config.toml
routed_scale = 2.45
init_std_router = 0.00971
lr_router = 0.00105
Below are experts of layer 5 (counted from 0) of a mixture-of-experts language model. Rows are named router (the router's row for the expert), down (a neuron's output weights, with its number) and show model dimensions 0-63. Each number is 128 + 32 x the weight over its row's rms, rounded and kept within 0 to 255. Numbers have three digits each.
After each expert's rows: a language model's description of what the expert responds to. This comes from a sample of Wikipedia text that the model never trained on.

# expert 6
router:134128103109141085154136214117136143101113113175151159090136129138141138113162147146198124189146110149147104164176114165175118135104075113076082125109115107068208140084107142158094144078143089
down0:132123070136163128159132178107088130171121135157064176145168185061182096106097088124104122140132128116155107174114161128103078111131108140099114188155095161172130153129136135112069170064116101
down1:073148085132142146114143160149164095190112097100113159147110157084144128170125099050169124180119116121086059160159118199173142121144116048148056152118142182122104083102089130161117127076105143
down2:128142114151091121074162095096126147099177181078119175095088111113175181137136106146105184174123089117082166090175170142174126142113129189117127093167143066077129115163100057167102135061081183
down3:183112122101105112073108090180141119185123119100101072141169078061086140136129162130167106095051114122128134170202160180112158113090108127108094107135203121157091086117082112126122144212072151
down4:086192118145170167180096142185067152107110081099128177111146151075132158102176171189105130116160143152061146159175127133127188098106117140128103144139120156089137168148129127152094110136142197
down5:129126105068136085088155112119199150154123094140185108164150123160147131159054117113146154088131142146143147123155152085099159070106146110135081121122196110140157100124124088119148114158152088
H-words and pronouns

# expert 24
router:126143114096105084115120125146148108183115117113099119154146100192132139128156109145157141127060120173089076122092070093126106137085130076137118068209139115077163104126111119090193132107110128
down0:067129094160125138131053115169130144127134149141143065147170158091146098143111122132145083127096141118123153143151095153166150166141174115028110078163134145241108190122147092178118134160128126
down1:090149082081133100179171139120064071082094085107141182100102210111125096129120100140130113119142133141145073166156136080103136151167100206097113079111116135108105132041159131184160139125169089
down2:133081153102116157133042097032163182100170143129095121136078121080117112160153082158152110121104152093135141182189170161094114092156151164151139160093137163160132137114117115125113128114175148
down3:133167168158094142104155096191076139131119107140165165077158133131104121111144098084141079121137097175124189165139076127122119092120177153107115154158128148126108115116192068116174140142140178
down4:104121183098193103147171065118084174146079111169097170094156122131161143079112114088100089135150119106106067145169152131097077136150093069123129139168175097174181181200118149133134161130068124
down5:097138162122151147088125086146018133180165180080157121092169169160218169112083099114106124126145134093113059130118097076123118106161126140100137102129133133111139141147154146096094088095135119
Verbs and function words

# expert 3
router:179096143131094136150149101103117133152117181119124153110119105130094095126103114112133104140173097108127119116130163087128086132135068136072133137117155115090120215176132087091140170138151054
down0:117117120124103197206125096221088152110138099146191171157138123138119123156083104104133125103133136111215121141119098122154121135167152118102102192108080164132154070189146125112152133125081107
down1:124092174156151096134060036166075114114163146074115077136143125136219121177116121110133158088127135120094125161110038129092107147100119091125073148123040088121131127120109140101178176096153077
down2:088059117141114074152096155080187140176119066140124216135128126108181142136162155132175139121167147124139117071111124122106145120157171106094176179148132206132147152093126127193190139168081145
down3:072188137082153134144119166077052162056132115122164123138151111146061081149132146104117179112153131104137147155171095140089193124104193116114074132118093140122069141063100158117145159083135115
down4:112084141085095163153111184110144172103130114134052135104125151118146098151130167144130116146108081076146137151102114116173100101143126192106150175127178189137078152128113123160102129133113131
down5:075154073120109119155098098098094156080120083144075162148094153118105164067115137090109133123106155089182126123129178096139109117106106151096112114133083151096089119136126112127143088167085098
Foreign-name consonant pieces

# expert 33
router:109065100110117123136182064100102094124103136117096122175141116136109129156114149117214137065063090130100152121117154098107143174096114098155103019149118118127156133126107090103149106090126160
down0:118168119162087095127116144146181098135167168152150153115169151100170133130165100165196105187189139150101126092187145170119115156152189139191135128073139116083100076098126150129165095133138135
down1:126105094083141150137123150128062117139103150158075072174070170133094115160173106071148118069133137117204129114157084114095159114143055109111060078148164149121123101139114148102127128117089058
down2:151086132143138120132149115177087166157072077160115126039182190097138073091119104124127118114139118157162136103169139181121127122136102077122116133092098119168148127122135099187140138123168184
down3:120127084079070139086133132128116200116138113085191157108149137110123109175123111139166145104152141152100130128144131164168148143086130074134115088138149096141104190144114136144118146128131109
down4:118104162140052191107107192142152095163125138085155108113165132122161114153139133107136154168084170107093147126098139096158105061137098111126111130186203081133125095169120120158188103147131144
down5:125160079111174146175104150101098154116152210148098137089068128073167171189130123139116139118110127138178137124156071152092141152169182070146106165138167106119087190150121119178120143161105151
Prepositions after verbs

# expert 32
router:127096091114118152144082154123133169155149121129080168142126111137119125169174105208110097144087180111110145096151118089147134093149167083137028165168156169194137123117125144129124119140121124
down0:106158090158100124114130153127113101154106092133117116120126093158153168161158194148124096130133160127128133161110123103178081083193128184159128157120118115125142149150170128141111090155062122
down1:164154110122115147140129112180133128081126118154122093203162117131142128074156110140139189165141210109110132092087077143104128227127096146071113132164098151120130081147112111105104159123074114
down2:133117126155043127162081117166154159068122118112062141138125114140044172103122143128138126131212157082122126058153161205123134144128142154124111080133138097074169117178123116096129115130112179
down3:113089130103092201110139174138122198142136111124130118167135154125118154087118078109110101128125146068091154119131125159130226136101115130127104106138185154155128139118160090110070132153105098
down4:097098103059145085131102154084185111173147080080158157086174174137126106160101139116140155136130104167137118165150125124086131234131078122116125128100115097115120147115120089123167165158146156
down5:168130122096112139094137161077146131104051112173147137197090113068106156143111156099132111107068155132119087073113159087098163137178172182136131123109067148121127230145142146143160110148171106
Music, film and adjective suffixes

# expert 7
router:079108159105116148098172159139108122159184123148133166112088093077162149134139075115145129102118105175148113137128169129155172123198157161063140159158138078126122174127120133186102099140121134
down32:114147150133155192048097135143150144135224120177136142147152162099143139163196126116155122140181114111114112089075140152153121085178159081108145144117147122104173098172199123120128180131096132
down33:088142138142137184149176062082147137130097111151166160126182164186141118146205129115144129113108130144153125147138130126145171131128152087140114167126135128177137112154139141118110055173141102
down34:108086107111087171107138166128138134078103147120163171073178129123200124187075101137120123104158123150116121128165146119112117166136097161144126157129085116153136157153068156104167151126124120
down35:145115078128156115108089136115093125134182183125121135161099151160132130188122080138141080138121083140193173084092081168126173161174158166129078130147107101123116175084121163213132072191130109
down36:098155110115140015158133092109065156113107115100173162140115151139140166154100140157101120097174117157131107158132126123143139121140114146135145101121100166095133141099140110108131155137179198
down37:115101153144152071136166121152100118188128120068128112137105146136107089147107081131121169083134157086110158091116151122069097121093166136112143168114129175097122165087101173087130138113145116
Sports stats and teams

# expert 37
router:181194175133172097087110084118111101128157155106095114114073127163053140136142150158173107111107098126083085151123057095118130157096103122128176099232091120125099113146103134164141111147136125
down0:131139110144062116179124147127143176100137123160132134120086142132144124142177173138086162154174134154123146163160127097108069154170141106176105163067144174131083104044119145121106126134128133
down1:168158122112133146132088083145055126162123151082137128101187177153117123136151138095135116145117131089136128183089124214134130102174133158121155145128149206164110099138122107137078175138108163
down2:078099146103166116188128174109186082167150134088100072111169141136144103160186167108105122119174074132117192113223155178185189112163104097154121136126106155169135070106112166123144139145129094
down3:118127078118118191097126124086104117153115233100136142083110151118110136086139126095135139173139173105124110118073106039112100165134124113131141154129125123183157132156110092131118144155103116
down4:137080047166161119089097157059158163119090125062123134142142105110092114155127125093107093151113079158106058157200080137113139102163151126141170130156111182039144114136161180110110114182130110
down5:145165201065132100160107123092141168008158148142093105115143180072128133100108092185121091098189143091129162111140121171097166131141080118068141107089164149096160158135169151104117129094126133
Copulas and "as"

# expert 15
router:119140159158157119097076139148121107128133086111128104095125164148127136112118111107071136179115139162158112124117130190107153117098119125171134071125148128117105111145098195071116097088165166
down0:135079150099091149145110140167135086126121145117127146116148117124163169206111121095133091151117170083151217152111180132191115106154097145082111144116133147196113171068157074114143123131111124
down1:138124103111139156101149155164132163137143108116131136143153114102119134169029114116139169132130129065134097130131116093154103162200179078161117140096155153179106124132166120120069101120122072
down2:053094113104119171161131151119151219093151110150151137186151136087098145159143129132127140154103110154112181117096128189167130108119164128131141101126133090124138197160144195128136080127104149
down3:153089124118172133082119178084087140175191120126108078088132136150102188103191157135135119152113174128117095137192114160150121179152132136130150141161143129120189140118194159134109121119093086
down4:136117092107130120111127107132200127139102115063084120162112171159158105109217100107147162149106162058123135119130135159160095149134125055139148061121094109153170107139120057149136135131135131
down5:136179154141136033131100108116086071178119090137153142161123110133127122126104117097067147105155159118149151194075096169088170114227097156155182094105088073122121055136137124093206126156130126
Latinate word stems

# expert 2
router:135103160143118120120127100113102103117162100105121135109173125094091137135158081132180143114161178073119188136130111122143150108099163136103119106152139178191125135132145158102103060158130142
down0:158121124096110129050119137159189095142122128155154149152113063101064151172128089091114224098104064106124121095140137074131139191098143123155045107115079140137113168129121106098152070122147138
down1:129045134114106098115104128106131149113164109168103146159107134140130155162122111128146149147165133162127197129097107105162119108147176144137083138129117129159146148139139076076109137132122106
down2:099205167131150123153191138175113115130102042099135073144156097129132106205064108089194126157112097165131179143087195084131074206145140106138143087145151145113128204150097061090121068080104141
down3:136215107130137125192103162150134150106109183117087148121194131153107084102080162109149134134091095131101148083172081103117143127191129125170089141152119102110148100167028136155127128169154062
down4:133063120099127145101140150146140115127086078110099127070132115140096168091095161168148136091121150134108171118053103121113143186139145148060142128137158129093110116058116135125068064156085127
down5:145071148139108117060132093111119171086146154139111110057148105124124111157175155101146088148096115106143114148162162124112138179157143176096157127133171126093123097136170163089103076134137105
Adjective suffixes, abstract words

# expert 19
router:137105112113086107131084177156078066122132077088113130134140160110145159103129157173115105177075177147091154125092136123115160119132157065166126124154143138117119118108124151081105079115138184
down0:122125144133143171150150151144138110143094124165153106183114108100152157133101096094149152071136131131125139140141155174125107122210162094151163138141105168104182088110138102152071106156148055
down1:087110131108081146110101137093083151146106148125121066149138095127137104106181151086142150139126132116131147153085106163114141083100143112208155161084124123107124102114192111178127159110125068
down2:093161111171153130155123122091029120140098138161092082119152177155098172071030088151172129084096174158111129104151107070104207160199109104092111094054164136123108201122097080111121150117125119
down3:044156181186074139165134125113157129095128123155156164104184160109135154138130159153173083138123128195192130145123161151102098171112129112161103124115143182070135087101159071115129093122168182
down4:119135123095162136140102170140201085068142119147169173062047095116170126143183160138163117146076111106131154107152122113175183105115105107081179166155154147126106121115143166159086143162158162
down5:205138062181114125096099177085121112060100154155204176151070152114143079078149137125126132171096153134114097103131148173165103102128187130120124162159147138146144107137095131142150116109121111
Verb stem middles

# expert 26
router:172140084153183122165155110159140174115107099105154174099197128128087120098134101087085134109098184113109138166120108143103148100131138171209134143086147102113152177193160142116161178171137120
down0:082154152136159169088123077081164135148140168084120142114157120085181142149149137045107089166126137112187107158113070116152124115089132132147135162093143095127135091161195161135115116119147142
down1:196172161196115176086121083120165135130138078040149130064108125123133129107123175135129093096124173117084104147138211152116180133108117115174079141088135112111099122115142110117161101116098168
down2:131101102086107147147094144147133142117075102168199122152110182147112119159133144081116085149129152157164173155128155134106083100144144092170127141119177108140195103112110155048078072101119125
down3:179109145133166114110137146081160138122172131157127099065160129129106108111140115058157118163112124124154114160107154148175097141098105107089089115113088155084140066126128162175122093191112117
down4:158087110147157118103154133080108123165183076103149097089129125115185143117096168110180159066120105126150100169141109114139054111106101122044140106114083095129127160172095148058126172118120128
down5:176114126097121140155085114122100112167104120113127123150164185105180180137144121108119160094122132147179139077121109148076159048139135085166142111103092087080122127113153147122092062153124105
Foreign name syllables

# expert 13
router:137129136125070129173143168106122118154206173136098153113095151103147141129157079173186151153055094126103115108134136167107157142143158115128156064164152169150123209161179188099129098109135064
down0:094170130137111141138126149049106123109076132172115100119151136164139135153151123076131155091116166080121144136114154085194078100176079082101144130118118168164132122161114115143127155179100130
down1:152133075129120130123153140144119113121111185136108127106141187171163195143139126147099087134098072149147123156130163070108141080138117110099112106152127084117131173100156092107140129146093149
down2:126127097144088134093156154142155074127123168123138105122131114138157174160149105154113109151168153117184127190129086116139205130123092142103142146097156130150108173185154134126146136117099131
down3:145185111127134135133132189124074139091098099111102109099155072083150092127152123129147133136105121119163103224132078183189163095167119133137136088117140136116133138142128203148102083130106051
down4:136103116121181135106121179126119113113200148129137069120156140187120137127187115129071116155103091087136194131071144082120113172081176139100124117113118143088177179106167118080102119134078127
down5:160102115141129141133115086167108161177140173129107142113165163195088123170083099125161114079123124129167140117165158122195152098117139114088153157204132125147192087085073178123148109098131087
Content words, prepositions

# expert 36
router:040101220140124101105121084182144143149139143113107103147089088075140142136113114113152130147164161186138075159122115123113097118207110142083124134131091079188149125107095062168107167104123164
down0:138139127111125099108167101169099175189063134092100129166120152130153123176087128137130142091138116160142127136144157156133143103103143146109111161087006150118054086201168176137143095093128132
down1:117182183131169142105182146162139086102147175136168100144098102107157093116107184161130153164188197177094121150158123105138171138166153086097087185189133064157102160153086138142088106137062144
down2:073091092188155147108138111162120144157158132125134170163142148153143132099147138098097140078116116129138100142128084145138125120151121160093158153239088148176131114134192140170162161164095128
down3:091110098098103060133168147148176135135148092091141096114149123123131110154127120129130076131102104115165154162124130120227134099153194107148131146105060071082102114131119086102093158121143126
down4:085155111158218155155118168185149108171129208147131101117139148126100174189114152111134115098137160138105150054164133177156146154131120126137117064174091141146162238115089101069123083139141078
down5:120158135081105033200178170102130135100151112159070132148125107124097120076122138076133181063158169135128112125134073133094119092162123120137140106117105221090145152102122113096156093147061126
Capital letters and quantifiers